Weights of a small mixture-of-experts language model, trained from scratch on English Wikipedia: a sigmoid router.
Below are experts of layer 5 (counted from 0) of a mixture-of-experts language model. Rows are named router (the router's row for the expert), down (a neuron's output weights, with its number) and show model dimensions 0-159. Each number is 128 + 32 x the weight over its row's rms, rounded and kept within 0 to 255.
After each expert's rows: a language model's description of what the expert responds to. This comes from a sample of Wikipedia text that the model never trained on.

# expert 34
router [132 131  84 122 221  87 127 106  93 183 125  91 195 122 132  84 192 134 118 166  65 172 128 144 158  96 116 111 100 135 108 141  95  93 168 124 125 124 115 135  95 184 120 114 116 143  80 179 120  88 102  89 112 137 156 134 104 158 162 144 152 110 128  67 144  91 129 125 112 142 147  67  76  83 120 117 129 130 112 136  90 151 148 100 142 104 100 139 103 115  83 123 104 111  94 141 157 162 177 117 110 135 117 124 146 127  97 105  71 123 154 138 145  73 140 120 113 204 143 120 131  80 110 147 156 108 184 140 155  87 120 113 183 155 132 139 111  90 130 117 110 102 140 121  63 142 140 156 178  61  74 183 118 150 173 109 222  65  80  97]
down0 [128  95 167 112  83 174  98 124 148 110 119 128  71 124 136 115  90 148 180  55 141 109 155 115 135 143  29 185 185 165 152 154 140 103 151  71 120 189 106  70 119 113 115  74 137 107 114 153 108 206 168 141 155 122 105 112 155  99 121  90 144 122 106 151  85 199 110 137 145 117 176 117 140 132  68 132 108 156 146 141 145 141 120 167 208 103 163 130 110 112 170 107 180 143 121 124 133 164 122 106  95 166 100 114 154  95 124 135 121 113 197 164  99  67 152 115 167 128 137 126 147 141 144 125 159 141 149 141 134 182 156  81 105  88  97 128 111  70 117 158 136  90 170  73 136  95  48 116 106 177  97 120 155 147 129  95 158 122 129 107]
What it handles: Capitalized opening syllables of given names and proper nouns, split off before endings: Dar-ren, Gar-rus, Mar-engo, Wes-ley.

# expert 31
router [112 120 150 179 152 119 180 129 113 143  93 181 142 136  60 160 139 119 166 150  81 172 125 122 116 151  87  56 110  92 120 161 113 175 154 141 116  91  80 145 141 148 112 112 124  89  79 165 155  57 150 126  97 144 184 118  77 140 135 131 101 113 196  72 130  92 159 158  77 107 161  97  82  97  98 157 117 145  95 167  56 171 148  88 113 122 129 150 130  98 114 116 156 139 133  84 109 132 155 145 109 176 123 153 119 113 107  92 133 144 116 177 105 107 115 118 146 179 147 103 132 139  73  63  98 125 236 167 144 151 149 133 162 164 158 205 108 107 125  91 129 151 133 152  54 113 165 114  87 155 126 152 108 131 134  96 167 100 118 114]
down1 [ 82  93 155 169 162 137 159  13 156 143 129 150 133 119 172 161 133 148 139 109  97 121 170 133 148 107 109 144 151  98  83  89  98 107 131 148 139 138 137 127 124 138 180 187 156 116  96  58 124 135 131 120  90 121  60 185 148 120 130 133  58 190 101 139 168 167 107 129 105  98  61 159 165  64 150  97 132 103 149 112 118 212 137 108 165 176 149  68 149 151 144  91 137 135 125 119  80 124 127 148 114 173 138 148  76  92 119  55 149 178 153 112 106  94 144 144 118  95 124 117 136  89 114 129 151 180 129 207  84 157 110 116 108 128 155 158 155 172 144 138 143 106 150  91 126 171 135 164 114 120 156  80 100 158 132 111  80 104 102 126]
What it handles: Month names in dates, such as October, September, the comma after a day number, and pipe separators between numeric table cells.

# expert 32
router [151 121  92 104 176 127 131  91  69 161  79 122 135 106  97 123 150 126 120 144  92 109 121 122 171 110  85 101 133 103  98 136 127 160 173 133 152 162  70 133 145 128 126 136  81 137 101 141 144  14 138 104 101  77 121 131 149 102 137 169 149 103 153  91 114 113 118 177 103 161 209 120  68  99  94 117 134 172 120 137  90 133 147 127 107 154 122 144  81 141 126 101 111 113 172 135 124 162 127 125  57 124 115 154  95 112 125 107  28 125 149 108 113 109 171  78 112 120  97 142 160 115 137 135 169  99 245 180 153  91 143 146 139 150 108 158 105  90 165 123 127 121 142 122  52  95 174  98 136 150 133 156 180 125 192 185 142 114 145 160]
down0 [129 178 165 171 114 121  99 156 115 116 129 100 138 123 123 113 109 188 161 131  73 120 140 129  84 144 184  95 131 136 111 129 177 162 153 106 174  86 171  90 122 106 113 136 187 122 142 126 183 117  91 136 112 162 124 155 207 141 161 119 107 115 100 152 113 139 112 117 172 148  94 124 109 136 178  97 130 134 125 174 127  87 130 109  86 142 123 125 152  59 136 110 140 140  74 106 155 127 132  52 114 163 158  70 186 137 117 151  79 166 139 126 151  65 177 166  98 119 172 154 103  94 164 156  80 172 140 157 100  85 116 189 162 123 120 106 144 180 145 156 140  75  92 184 127 143  93  70  78  45  75 109 120  85 130 106  91 134 150 105]
What it handles: First pieces of unfamiliar proper names, chiefly Latin genus and species names in taxonomy entries, also foreign surnames, e.g. par-ryi, Af-rospilarctia, Ts-ysarenko.

# expert 9
router [104  92 115  85 189 122 161  74 109 115 144 105 140 184  82 115 160 128 168 180  73 115 133  79 124 160 130  78 102 107 129 113 118 105 142 160 133  97 135  99 105 167 149 117  92  70  92 133 152 114 160 150 111 110 121  74 149 100  83 138 162 141 121 106 168 114 151 156  89  68 162 103 131  79 136 142 156 188  60 139 109 118 208 140 137 149 167 125  80 140  88 111 107 168 132 108 112 179 177 121 116 110 133 125 127 124  60 119 129  59 212 119 111 160 153 148 126 148 130 101 115 107 138  95 125 125 160 148 143  95 174 196 109 189 134  90 146  99 109 124  69 158 101  95 118 123 177 181 160 139 140 166  91 160 203 136 133 114 163 145]
down0 [ 96 143  73 159 167  77 109 102  96  84 123  80 186 140 116 162 120 105 161 163 121 128 164 145 106 103  97 138 166 138 141  66 129 142 127 187  62 124 108 155 175 172 176 138 134 123 137 101  80 143 123 142 120 156 161 138 199 147 188  90  90  89 170  59 110 167 105  96 132 129 157  81 165 104  99 175  90 171 125  43 137 123 119 128 174 182 150 133 123 114 127  95  52 124 108 140 134 142 109 136  98 148  73 121 137 153 152 178 102 154 120 112 113  82 180 122  65 111 138 170 180 111 159  90 137  91 105 131 107 127 117  81 154 150 112 146 168 120 139  84 123 146 156 119 193 176 167 119 130 120 129 120  87  97 117 121 133 136 191 101]
What it handles: Plural suffixes and plural nouns for groups of people or things, often after other, two, these, such as -ians, students, generators.

# expert 4
router [196 132 126 143 137  70 143  58 130 144  81 158 172 102  86  85 140  97 141 145 107 118  81  65  98 113 112  76 120 129 107 129 108 129 147 164 153  30 149 157 176 165 109 134  85 159  85 134 146  68 161  91  94 119 128  72 104  91 123 127 185 130 144  86 133  54 149 187 156 162 153  94 127  87 143 114 157 150 121 109  95 116 111 103 138 173 180 142 106  99 154 140  77 125 128 104 156 191 154 132 131 152 135 171  92 100 137  66 122 104 184 112 140 106 133 148 160 159 131 157 162 133 104  88  73 134 190 128 155 105 177 152 167 182 171 130  91 150 106 100 118 115 135 154 107 112 167 160 110 136 151 157 123 111 167 172 142 104 129  86]
down0 [176 119 116 120 117  87 108 160 116 104  90 135 107 104 142 117 113 104 143  65 110 117  88 172 128 106 108 105 146  85 150 107 137 123 164  91 131 168 104  74  98 148 111 148 173 159 148 102 179  97 131 160 116 104 126 205  73 130 115 109 150 125 146 131 104 114 102 147 117 179 169 131 117 113 118 171 160 139  87 194 112 141 189 112 105  82 122 161 166 103 109 143 171 103 183 120 164 111 125 134 116 124 139 129 149 141 108  74 203 140  72 133 130 118 113 118 114 179 132 143 146 142 122 109 144 127 155 103  88  57 172 110 207  78 181  78 172  99 172 103 118 230 130  97 163  33 116 111 132 138 177 140 134 120 160 137 100 150 118  75]
What it handles: Nouns naming laws, bodies and systems, often closing a proper name, e.g. Care Act 1990, Railways Bill, Council, Committee, policy.

# expert 47
router [140 194 105  66 138  58 141 120 128  92  79 100 152 108 144 133 107 106  67 142 115 147 170  78 142 145 112 100 106 124 110 169 107 119 124 179 147  99 121 164 138 129 177 120 134 128  59 131 212  83 134 108  98 163 138  81 126  98  98 150 211  91 161 135 146 139 158 189 106 169 153 118 143 155 134 150 162 171 121 121 113 145 159  96  91 138 134 146 120 108  78 143 108 110 166 113 157 100 207 135 119  94  88 170 118 144 129 116 127 133 137  96 115 140 117 127 135 146 103 138 112 112 104  71 123 133 201 196 129  40 147 160  94 191 130 108 134 159 141  71 162 136 148 103  71 168 159 188 100  87 123 135 138 124 132 187 156  97 123 109]
down0 [127  91  80  89 175 120 154  86  56 189 158 113 133 144 170 144 136 134 126  71  77 177 110  77 115 116 118 144 113 108 114 104 134 166  92 202 113 111 108 210 138 145 159 122 124 172 132  80 129 162 138 158 143  97 153 118 110 137 134  91 122 124 124 126 152 100 101 131 130 164 128 116 114  85 125 149 108 110 186  94  99 125 133 120 133 107 183 150 114 146  98 111 201  93 118 136 174  68 133 116 114 137  57 112 132  85  66 105 213 147 159 179 172 119 138 125  97 128 143 151 109 124 103 125  96 141 161  97 198 150  96 127 130 107 161 184 153 107 173 125 156 143 151  58  76  83  96 176 105 140 165  93 115 131 157 136 114 181 172  96]
What it handles: Colons after field labels in infoboxes and taxonomy lists, such as Family:, Phylum:, Release date:, Comune:.

# expert 41
router [138 138 149 132 139 150 182  59 143 129 130  84 114 156 120  87 163 153 120 159  69 163  83  88 106 140  85 148  73  83 140 142  64 109 132 174  97  62 103 122 140 135 133 139 101 135 123 150 153 103 102  94 144 133  92 120 118 138 135 126 152 100 155 125 101  76 113 141 143 139 177  92 144 159 106 177 159 170 112 114  84  91 104 145  97 132 167  76 128 134  88 120  99 144 110  66  66 115 118 145 111 121 122 145 129 144 111 104  42  90 126 148  96  70 170  75 136 142 150 158 148 136  72 123 170 123 192 183 129 136 176 145  88 168 191 100  84 106  84  65 135 173 126 107  59 102 155 126  83 133 135 186 109  75 123  96 151 128 107  99]
down0 [134  52 159 112 135 150 159 184 140 113 188  63 117 167 161  81 183 141 129 130 188 139 119 144 167 183  88 104  89 141 213 122 129 136  95  80 111 137 150 132  97 117 140 191 131 147 131 106 156 132 146  98 150 188 162 128 116 174 172 187  71 157 135 149 159 137  82 121 128 145 144  78  93 169  96 125 149 154 119 134  53 146 104  96 144 120 105 122 102 168 138 117 119 104 118  74 127  88 115  96 131 136 129 122 143 122 161 184 104 193 147  80 143 140 145 159 104  93 146 123 189 142 120 106 140 131 143 103 109 113 119 118 135 121 112  78 124  92  86  92 163 123 123 138 110 108 109 190 111  51 145  96  81 181 122 126  39 102 110 138]
What it handles: Byte pieces of Thai, Cyrillic, Greek, Hebrew, Arabic and Japanese text, plus coordinate and degree symbols such as ′ and °.

# expert 27
router [118 145  92 102 207 156 202  98  99 139 128 116  93 122 157 111 138 105  91 182 162 134 173 107 125 151  81  99 148 107 100 144 166 148 188 120  80 134 154 122 107 164  97 127 141 127 120 103 178 114  87 110 121 170 119 117  46 133  95 113 177  67 167 115 170 138 132  93  88 112 167 131  90  71  94 125 116  98 101 110  44 147 128 110 105 139 152  91 146 120 134 135 128 134 113 131 114 190 138 176 104 122  97 121 108 133 109 107  60  78 166  96 138 125 146 129 159 130 142 109 127 132  91 171  77 141 179 144 164 137 133 116  81 108 172 118  84  90  92  88 151 125 145 164 115 120 157 132 156 165 175 253 177 106 155 129 152 116 120 108]
down0 [ 74 181  91 110  91 108 204  95 114  95 111 146 120  71 113 156 150 138 136 103 128 125 129 201 151 159 146 143 117 119 104 110 108 203  81 105 237 128 152 174  80 109 131 110 120 104  95 130 115 161 114 105 164 151 153 125 109 114  72 157 133 101 101  75 127 109 102 111 137 151 130 106  87 119 149 124 119  76 113 100 204 152 129 125 123 170  62 161 107 126 135 167 157 119 149 136 135 109 132 152 185 148  84 103 102 196 145 182 122 133 136 175 123  88 126 162 122  94  89 113  78 151 119 129 179 140 162 190  59 142 129  86  92 172  92 102 105 156 136  97 131 157 112 112 196 149  97 117  93 131 163 134 111 132 127 173  93 170 118 155]
What it handles: Middle pieces of foreign, mostly Slavic, German or South Asian names containing ch, k, z, uc, such as T-uc-ci, A-ac-hen, J-ur-aj.

# expert 14
router [ 84 136 131 130 129 156 177  43 142 141  92 149 157 153 132  82 214 130  93 176 120 152 127  95 138 157 109 120  40 130 133 165 128  80 157 194 100  96 120 126 158 140  94 159 117 120  65 157 139 104 109 107 107 136 145  87 114 115  92 127 157 100 116 121 137 103 125 132 146 107 159  75  86 115  91 155 124 150  59 146 127 120 130  97  94 133 155 129 114 147  99 170 165 152 149 171  89 159 169 162  71 129 105 146 133 138  97 151  87 125 137  90 141 147 189 128  51 142 118 151 173 144  42 135 123 124 178 165 145 111 143 147 146 144 172 155 105 125 180  75 149 135 153 105 121 123 209 193 124 114 159 157 140 133 145 150 202  83 138 110]
down0 [110  84 151 139 184  53 132 144  90 116 184 151 172 106 114 133 110 160 150 135  97  79 102 111 104  88 149 100 162 106 163 115 148 127  88 151 185 138  73 105 108 112 187 115 166 174 110 113  99 163 132 141 113 140 166 121  59 155 146 124 156 106 134 122 198 143 119 142 182 147 140 122  98  85  70 129 169  95 214 126 141 135  52 186 224 129 145 114  90 114 120 130 123 138 155 123 170 141  86  99 106 121 138 113 156  83 179 162 120 163 117 148 148  79  63 150 160 110 101  99 133 188 109 105 124 120  97 120 106 102 119  89 107 138 133 110  93  93 136  66 119  90 131 189  96 157 104 128 144 163 124 167 120 153 109 175 146 162 112 126]
What it handles: Two-digit number pieces in years, tables, coordinates and statistics, such as 27, 41, 87th, the 23 in 2022–23.

# expert 26
router [142  99 116 122 149 117 131  41 146 145 100 116 141 150 123  98 138  62 131  83 119 134 119  85  80 117 123 122  57 150  90 164  87 104 174 153 131  98 117 154 133 147 130 190 148 118 117 146 185  83 121 133 129 128 134  94 162 149  60 155 124 148 127 107 137 102 138 132 141 113 134  87  79 137  89 129 168 119 112 170 135 126 130 119 116 158 128 157 109 143 138 119 137 167 116  68 101 117 119 137  37  88 134  97 199 137  87 158  70  97 182 107 150 147 203 124 102 193 105 147 112 114  88 112 108 109 229 148 147 108 172 129 109 187 136 178 131 139 130  94 131 118 124 140 134 155 187 183 109 165 125 126  82  91 171 154 204 116 168 148]
down0 [133  52 106 132 128  88 116 182 118 168  86 182 144 113 129  98 138 121 117 134 101 100 108 105 111 115 121 130  97 148  84 158 182  86 101 169  88  48 119 153 122 101  99 168  92 115  93 137 109 113  79 195 173 167 170 157 125  98 144 104 110 140 114 136 146 130  69 169 118 123 154 117 137 183 164 104 131 200 142 172  78 117 105 145 154 150 148 106 135  85  38 125  93 181 161 132 100 117 129 160 137 119 178 143 135  98 127 138  43 156 113 166 154  89 130 131 115 153 107  86 143 145 141  85 166 131 166  95 145 160 123 132 162 121  94 103 201 168 122 110 117 177  86 167 126 166 155 146 124 160 123  81 175 182  82 143 133 101 131  85]
What it handles: Single digit pieces in numbers, scores, ordinals, table cells and percentages, such as 1st, 2nd, 4%, scores like 1–3.

# expert 10
router [ 95 157 125 115 182  88 151 142 100 156 155 119  85 132 133 152 134 165 143 129  68 143  98  76 149 166 148  88 113  64  71 151 111 135 156 141 117 102 140 123 187 145 159  80 109 117  28  87 127 107 136 172 116 158 117 136 137 129 105 144 141 113 116 117 162 104 182 134 140  63 145  87 106 128  51 159 115 127  91 110 106 144 142  70  69 177 142 132  33 128 133 109 102 163  90  99 128 156 169 143 124 114 119 133 130 129 124 146   4 109 144 140 173 107 121 119  74 125 142 101 130  92 141  81 124 144 140 115  96 144 175 174 134 126 180 157 134 102 156  55 137 101  98 155 121 114 158 173 115 131  90 126  97 113 130 166 164  88 120 147]
down0 [ 76 142 131  92 132 189  99 145 106 102 136 116  87  78 128 132 139 154 157 122 171 123  54 110  91 166 177 177 152 112 144  77 148 116  94 133 136 139 105 170 148 130 138  63 135 127 146 158  98 200 140 109 126  89 125 108 116 132 111 155 157 137  86  99 147 141  88 145 160  93 122 134  84 148 153  82 168 145 110  72  68 114 143 143 182 144 111 162 200 109 137 134 156 145  61 164 109 133 145 130 105 120 144 100  97 147 146 122 165 123 130 106  97 152 133 140 103 167  40 140 123 156 191 142  79 133 114 148 143 175 169 216 127  37 111 130 172 137  71 138 157  91 103 120 158  99 210 139 134 129 141 134  87 100 122  93 134  96 150 123]
What it handles: Short lowercase stems and middle pieces of common English words, often after a first letter piece: dog, car, p-ig, t-ug, w-orm.

# expert 28
router [151 119 102 135 140 134 116 139 123 169  98 168 143 130 135 121 181  51 101 177 126 171 166 116 129 106 110 151  95 179 169 119 112 101 143 213 186 151 114 149 146 137 112 139  78 139 144 116 168  86 124  96 142 123 132  84 150 142  57 152 197  65 125 117 130  71 124 141 100  86 145 133 123 113 122 114  93 152 110 131  64 118 144 105 136 137 135 111 100 146 141 118 128  97  96 123  97 143 186 172  19 123 144 161  98 122  60 110 130  89 146 114 147 111 115 109 103 144 129  97 113  91  62 106 152 131 170 155 139 119 124 225 132 117 182  97 118  90 157 109 109 149 129  96 103  98 231 119 144 122  69 156 112 100 161 113 146  99 142 105]
down0 [113 138 162 190 136 104 158 101 122 115 141 123 143  95 140 106 121 155  38 109 109  92 130 132 154 118  78 183 130 132  90 120 163 115 151 160 154 140 122 155 124 148 107 154 144 160 169 149 117 142  91 140 124 125 137 148 149 195 117  78 140 117 164 126  64  81 216 108  79 109 139  84 113 148 133 152 144  76  84 175 118 145 141 150 140 147 178  71 106 166 119 162 110  91  84  96 139 145  71 191 176 168 188 129 134 172 111 160 135 121 110 196 158 107 114 117 169  62 136 123 119  95 124 126 148  78 156 115 189 125  39 122 120 176  60 121 107 132 104 131  93  73 102 114 157 125 144 106 123 102 126 141 132 177 172 107  80 130 130 104]
What it handles: Past participles or verbs after was/is/were, usually followed by in, on, by or as, e.g. based on, located in, served as, headquartered in.

# expert 24
router [143 173 140 150 180 122 118 122 144 125  56 144 165  93 151 141 140  94 166 121 115 102 152 166 120 130  85 121  78 157 148 156 124 171 142 153 165  78 137  81 137 126 178 105 117 118  98 153 114   6 106  78 141 179 112 139 116 118 122 195 124 112 119  76  88 103 169 102 109 106 169 126  71 124 121  65 123 142  95 162 110 172 154  87  94 218 196 158 121 138 138 134 109 146  99  59 115 143 154 114 107 132  90 150 132 145 158  90 108  64 193  82 118 114 117  79 134 133 122 115 118 168 137 129 140 121 197 167 145 136 160 101 134 161 164  91 106 158 130  93 153 154 151 158 100 132 110 143 111 119 113 154 137 100 199 149 129 146 140  84]
down0 [156  95 107 135  96  87 102 134 124 175 171 155  90 188 117  96 144 148 131 123  67 143  87 114 109 125 105  77 123 121 163 159 220 110 156 111 103  99  84 160 110 110 164 103 175 126 150 149 113 149 158 145 156 122 124  93 156 112 201 129 162 108 111 161 135 143  63 103 132 154 188 108 109 173 141  81 104 128  77 169 144 124 111 157 109 140  93 142  72 168 110 112  74 175 119 208 122 113 129 138 140  86 119  99  64 107 185 153 165 121 115 141 133 185 107 125 133 126 171 186  98 139  89 126  94  84  73 141  69  82 144 196 127 162 142 172  96 119 120 104 135 148 141 156 140 191 146 139 127 114 100 104 125 136  54 106 123 126 107 163]
What it handles: Pipe separators and column header words in markdown tables, such as Candidate, Votes, Name, Pld, Opponent, Result, plus semicolons in lists.

# expert 46
router [115 108  97 103 163  89 147 131 115 120 174 119 123 135  69 110 195  81  64 151  90  99 140 106 115  94 142 112 112 145 124 119 108  94 153 135 132 111 114 132 139 170 112 112 108 110 104 143 136  27 108 130 119 138 154 117 140 113 102 167 145 110 167  64 124  84 137 140 109 143 205 115  69  89 134  91 126 155 132 106 102 104 180  88 128 149 137 137 104 141 125 104  86 113 148 118 161 169 131 162  75 142  98 147  92 120 109 129  28  75 123 121 134 122 129 105 113 134  87 131 107 123 129 125 148 159 233 189 121 117 197 125 150 177 182 214  93  97 138 146 122 108 137  77 102  93 159 109 121 124 127 154 142 114 152 166 219 104 146 153]
down0 [119  85 128 164 126  98 159  87  87 112 122  71 150 136 125 142 121 125  85 135 133 142 153 212 136 145 112 139  42 128 167 127 157 153  94  77  89 181 127  94 131  82  98 165 170 184 185  95 120 172 110 172 105 133 146 185 135 157 140  75 143 137 134  80 101 153  97 162 152 105 117 101  94 108  71  93 100 118 160 119 164  61 113 138 189 105 101  77  88 131 109 108 126 155 100 121 130 118 146  81 150 131 102 120  84 134 159  91 136 122 127 139 194 139 113 128 139  90 148 183 119 188 144 129  66 132 120 132 146 178 165 113 153 132 131 113  74 106 153 121 141 140  84 199 148  79 138 163 121 191  81 111 166 161 144 182 162  95 142 131]
What it handles: Opening pieces of unusual foreign surnames, ethnic and taxon names: Circ-assians, Hab-sburg, Bor-lée, Sch-warzhans, Hu-incul.

# expert 11
router [129 170  89 120 153  92 144  26 141 115 118 162 138 105 163  68 163  74 112 152 106 115 133 101 164 110 112  87 123 130 106 113 114 115 128 142 124 112 103  91 128 147 115 113 150 142 132  86 141  66 155 117 114 143 129  99  97  83 131 168 129 107 189  86  97  53 135 190  94 152 148 118 126  99 156 113 127 159  98  86  74  81 118  95 107 192 204 115 133  97 131 142 119 111 164  85 120 145 161 147 125 140 108 135 109  94 161 144 140 145 141 100  86 129 167  89  39 129 129 142  84  88 115  85 156 144 181 197 186  88  99 200  94 194 176  94 153 113 127 134  83 135 161 137  91 100 129 142 117 105 121 169 111 108 181 133 129 102 110 100]
down0 [108 120  86 131 146 114 159 143 175 142 130  97 130 118 110 132  63 134 145 192 158  97 154 154 128 115 163 125 111 134 153 100 192 123 156 131 124 155 162 183 119 130 100 104 178 126 131  79 143 144 106 176 152 128 158 151 122 112 119  74  77 122 111 115 151  75 124 187 142 111  53  97  46 140 166 130 146  79 123 148  73 136 142 179 190 207 106  41 152 189 179  92 150 129 120 135  53 120  65 132 129 127 173 130 119 170 150 113 180 122 132 144 115 100 159  77 192 130 143 131 148 131 124 111 124  78 123 101 123 127 102 165 140 104  57 148 118  97 151 113 158 164 138  96 142 143 132  70 131  81 101 126 120 155 120 148 124 113 147  72]
What it handles: Adjectives and suffixes inside names of institutions and organizations, such as National, Military, Communist, path-ological, Liber-ation, before School, Party or Council.

# expert 45
router [ 88 177 145 105 137 119 164  35  83 152 129 128 164 129 119 101 148  15  92 174  82 108 168  94 148 129 149 104  84 113 138 148 115 116 149 131 174 120 131  91  96 122 115 150 114  78  89 129 194  89 161  98  89 159 185  74  78 114 163 173 141 113 125 120 116 105 167 146  83 147 161 124 169  88 136  75 138 121 118 137 144 136 164  96 106 135 133 129 135 113 162 114 107 147  85 118 136 201 127 145  53 155  84 168 152 107 111 122 134 134 114 145 123  94 126  43  79 151 152 113 163 129 120  93 148 163 223 174 168 113 119 159  98 148 128 129 152 117  91 124  98 145 101 152  77  91 159 161 100 136 115 134 108 154 124 134 151  92 103 151]
down1 [ 82 114 122 125  87 125 114 162 109 131 134 174 149 183 154 150 147 109 105 126 142 150 127 120 161  83 153  92 121  89 150 159 151 123 160  83 105 142 145  98  94 152 149  88 133 101 150  86 165  47 175 135 124 110 143 164 102 118  87 178 125 193 125 137  69 206  95 111 118 182 112  77 141  99  83 142  99 115 147 131 113 104 163 146 135  88 196 171 145 118 124 132  95 160 156  88 113  58  96 137 151  93 114  87 188  91 169 131 156 158 117  98 184 114 167  89  94 186 109 114 162 199 101  86  70 127 159 155 158 126 174 143 111 131 109 117 177 164 117 102 104 127 145 141 121 138 116 156 175 119  63 147  81 147 163 149  94  74 118 103]
What it handles: US states, cities and countries inside team, university and newspaper names, like New York, Southern Illinois, Sporting Kansas City.

# expert 40
router [127 148 107  87 182  51 148  73  79 160 133 109 133 139  98  94 122  68 100 121 110 156  84 122 157 134 122  65  60 103  68 116 170 122 163 138 143 112 101 120 103 132 156 147  71 110  68 139 146 121  93  89  83 152 114 119 169 143  87 138 142 127 131 103 165  93 170 169 159 127 151 162 114 101 141 184 156 138  94 123  84 130 147 118 140 145 156 132 123  94  73 179 144  95 150  92 110 143 139 138  71 162 106 170 152 132  80 109 125 121 159 102 180 164 180  35  88 175 118 129 108 108  68  92 104 113 161 167 162 154 165 111 158 139 127 177 162  81 140  82  93 114 117 141  93  82 143 133 122 109 114 153 104 102 132 108 194  89 132  94]
down0 [136 126 164 123 125 116 184 130 143 116 169 111 184  39 134  67 108 102 102 132 128 112 152 128 108 130 128  91 111 102 119  93 182  85 144  97 112 101 177 189 114 182  87 132 103 106 127 140  86 182 134 138 166 165 161  93 123 120 118  92 125 139 122 114 143 104 115 129  97 103 143 151 105 125 109 149 155  97  84 142  79 121 153 190 107 143 124 112  56 162 146 108 105 107 158 145 150 172  89  89 129  76 127 164 158  93 124 118 179  93 135  90 139 122 160  86 166 128 185 120 202 101 219 133  95  99 127 136 130 163 176  90 129 125 166  89  33 129 146 100 168  87 185 123 135  90 195 126 130 133 114 142 130 103 144 119 183 158 166 134]
What it handles: Common adjectives and nouns beginning proper names of places, labels and works, e.g. New York, Island Records, Land of the Pharaoh, Old, water.

# expert 6
router [153 189 111 104 174 115 173 166  97 136 110  93 144 141  96  85 150 109 141 142  69 151 159  63 197 131 125 103 101 136  25 123  88 134 151 147 126  97 128  82 145 132 135 105  98  79 121 157 180  94 126 143 149 144 134  99 127 152 107 139 160 120 167 132 127  93 171 200 150 135 155  80 138 138 152 146 195 146 120 143 119 146 106 130  68 154 169 114 136 107 117 136 133 145 121 125 128 143 225 154  74 161 106 182 140 116 154  93 104  96 168 126 167  98 148  94 135 142 140 101 104 126 106 118 140 128 173 181 163 133 138 179 107 186 163  99 120 152 178  83  91  93 138 147 112 108 188 200 144 116 160 184 138 116 177 172 165 106 110 150]
down0 [137 195 180 146 172 118  90 132 129 164  97 127 145  95  94 137 146 121 134 123  96 172 126 128 130  70 126  98 100 155  91  89 119 125 104 150 106  93  80  77  99  93 143  98 165  97 138 144 112  85 213 152  79 136  85  96 114 164 208 126  87 121 111 150 116 122 135 178 146 106 172 163 145 169 190 137 161 142 122 115 102 137  98 135  71 113 131 123 136 158 146 135 174 133 125 186 147 101 184 137 117 104  65 219 142 117 162 105 102 138  39 135  84 156 120 150 145 105 163 145 143 132  95 143 154 163 141 161 125 144 130  71 125 128  60 122 161 163  99  95  76 145  80 147 155  93 118 162 130 120 192 131 148 130  91 101  82 167 113 109]
What it handles: Commas, including fused forms like ), and ", and %, mostly after nouns and names, before and, which, but, who.

# expert 36
router [123 161 112 141 163  73 150  33 123 156 100 119 114 128 141 102 113 100 121 135  91 167  89 116  92 133 108 131  56 162  95 130 104 219 136 151 135  72 130 122 138 180 149 162 126  80 108 152 164 126 149  78 159 112 117 109 116 122 101 151 154 149 150 115 128 107 134 168 137 130 153 146 171  63 125 140 114 151 145 173 122 140 163  50 128 141 199  96 131 125 143 106 116 144 189 123 136 157 136 200  71  71 133 104 135 112  99  86  93 116 119 144  99  70 163 113 147 209 131  94 138 101 111 137 146 179 162 188 131 118 132 103 145 182 155 100  85 171 179 134 173 136 102  74  82 139 163 114 100 143 113 154 122  75 180 131 123 144 153 155]
down0 [196 167 154  84 125 191  91 175 101 118 100 122 155 120 166 165  96 105 143 129 174 123 137 111 139 105 152 120 121 136 153 118 137 147 148 169  99 111 122 143 114 122 127 100 141 118 127  89 108 131 104 135 147 113 143  97  97 119 152 106 108 182 158  77 100  82 161 137 108 146 183 114 139 134 143 130 165 114 148 182 104 105 156 128 106 159  88 145 158 105  88  96  32  90 136  98 106 200 115 157 112 169 129 187 178 124 143 132 104 172 181 111 143 143 124 112  55 168 111 168 114  50 211 115 141 109  94 113 157 154  90 175 145 100 133 157  96 105 100  86  78  66 108 116 181 167  91 209 149 112  97 130 128 122 148 118  87 120 132  67]
What it handles: Abbreviation tokens before a period, such as No., Inc., Jr., Co., p.m., U.S., Dr., especially No. before numbers in rankings and place names.

# expert 18
router [144  92  79  58 210 138 117  62 129 141 124  81  95  86  85 103 101 114 156 199  99 132  80  94 146  95 110  85  79 122 148 153 101 132 111 152 152 141  98  69 109 161 110 121 125 118 107 107 151 108 149 174 123 148 153  90 106 130  93 140 101  91 180 117 196 143 118 154 120  54 125 132 122 132  88 127 134 175 114 130 107 168 103 117 111 156 131 113  80  94 124 109 134 130 125 137 119 149 160 189 116 170  79 103 132 129 141  82 147  96 143 137 148 139 134 130  97 148 155  98  97 124 101  59 146 150 183 171 183 142 154 127 168 217 132 129 165  98 150  82 147  96 196 119  94  76 171 189 133 129 106 147 101  96  99 167 130 184 113 134]
down0 [ 64  58 149 120  64  89  94 102 115 147 129  63 147 129 126  88 136  92  75 125 158 140 154  95 137  66 127  79 159 175 101 100 104 109 121 142 117 126  95 190 124 146 138 149 168 173  84 164 130 117 170 132 157 108 119  91 140 123 139  71 131 143  69 157 114 127 154  94 129 184 127 104 143 117 148  72 143 138  93 116 165 113 114 179 160 191  60 150 185  99 138  92 154 130 173 145 118 101 143 154 120  96 109 175 172 171 142 103 213  42 152 101 157 122  91  92 128 138 175 115 179 181 123 109 125 147 119 170 112 109 108 152 175 116  90 207 124 136  92 105 119 129 143 109 106 148 157 145 140 120 110 186 145 138 127 130 105 143 136 127]
What it handles: Word pieces ending in e (e, ne, ie, te, ge) inside foreign proper names and place names: Teix-e-ira, Chey-ne, Guadalup-e.

# expert 17
router [147 157 125  90 185 111 166 114 149 133 130 104 119 121 131  87 153  90 168 149 111 140  99  72 109 144 179  51  87  67 128 141  93 112 130 130 144 120 151  69 126 184 145 185  34 104 117 119 128  97 158 121  85 163 129  96 111 167  68 101 101  67 125 116 131 119 145 119  65  96 139 100 103 111 134 137 112 127  93 113 110 139 195 126 104 167 159 147  83  95 146 114 142 145 159 121 117 137 123 134  49  98  68 136 120  67 133 123 126 167 117 125 129  91 137  84 118 134 144  88 142 128  93 148 128 115 153 172 123 105 204 131 125 121 138 108 104 103 121 130 131 105 154 130 106 172 254 121 134 155  59 167  64 100 149 135 153 105 117 101]
down0 [113  76  91 142  78 107  76 122 140 143 141 207 173 172 132 109 169 127 162  76 121 113 224  83 145 119 157 134 216 209 140 145 121  75 157 123 165  80 121 122 173  90  52 127 133  98 100 160 153  99  97 119 124 160 123 109 155 159 101 154 167 121 136  87 123  90 166 151 128 111 178 142  87 119 148 114 150 151  95 105 114 111 106  80 129  90 129 106 110  86 117  97 178  81 118 138 171 149 144 128 103 114 150 156 112  89 167 182 132 129 133 127 165 131 193 139  83 120 124 140 112  66 139 151 153  93 167 152  96 138 114 108  63 146 112 157 173  94 116 126 173 123 161 112 109  85 116 169 170 137  76 161 154 114 128  88 119 121  98 141]
What it handles: Past-tense and intention verbs after a subject in narrative, like had, moved, returned, wanted, refused, plus having and due.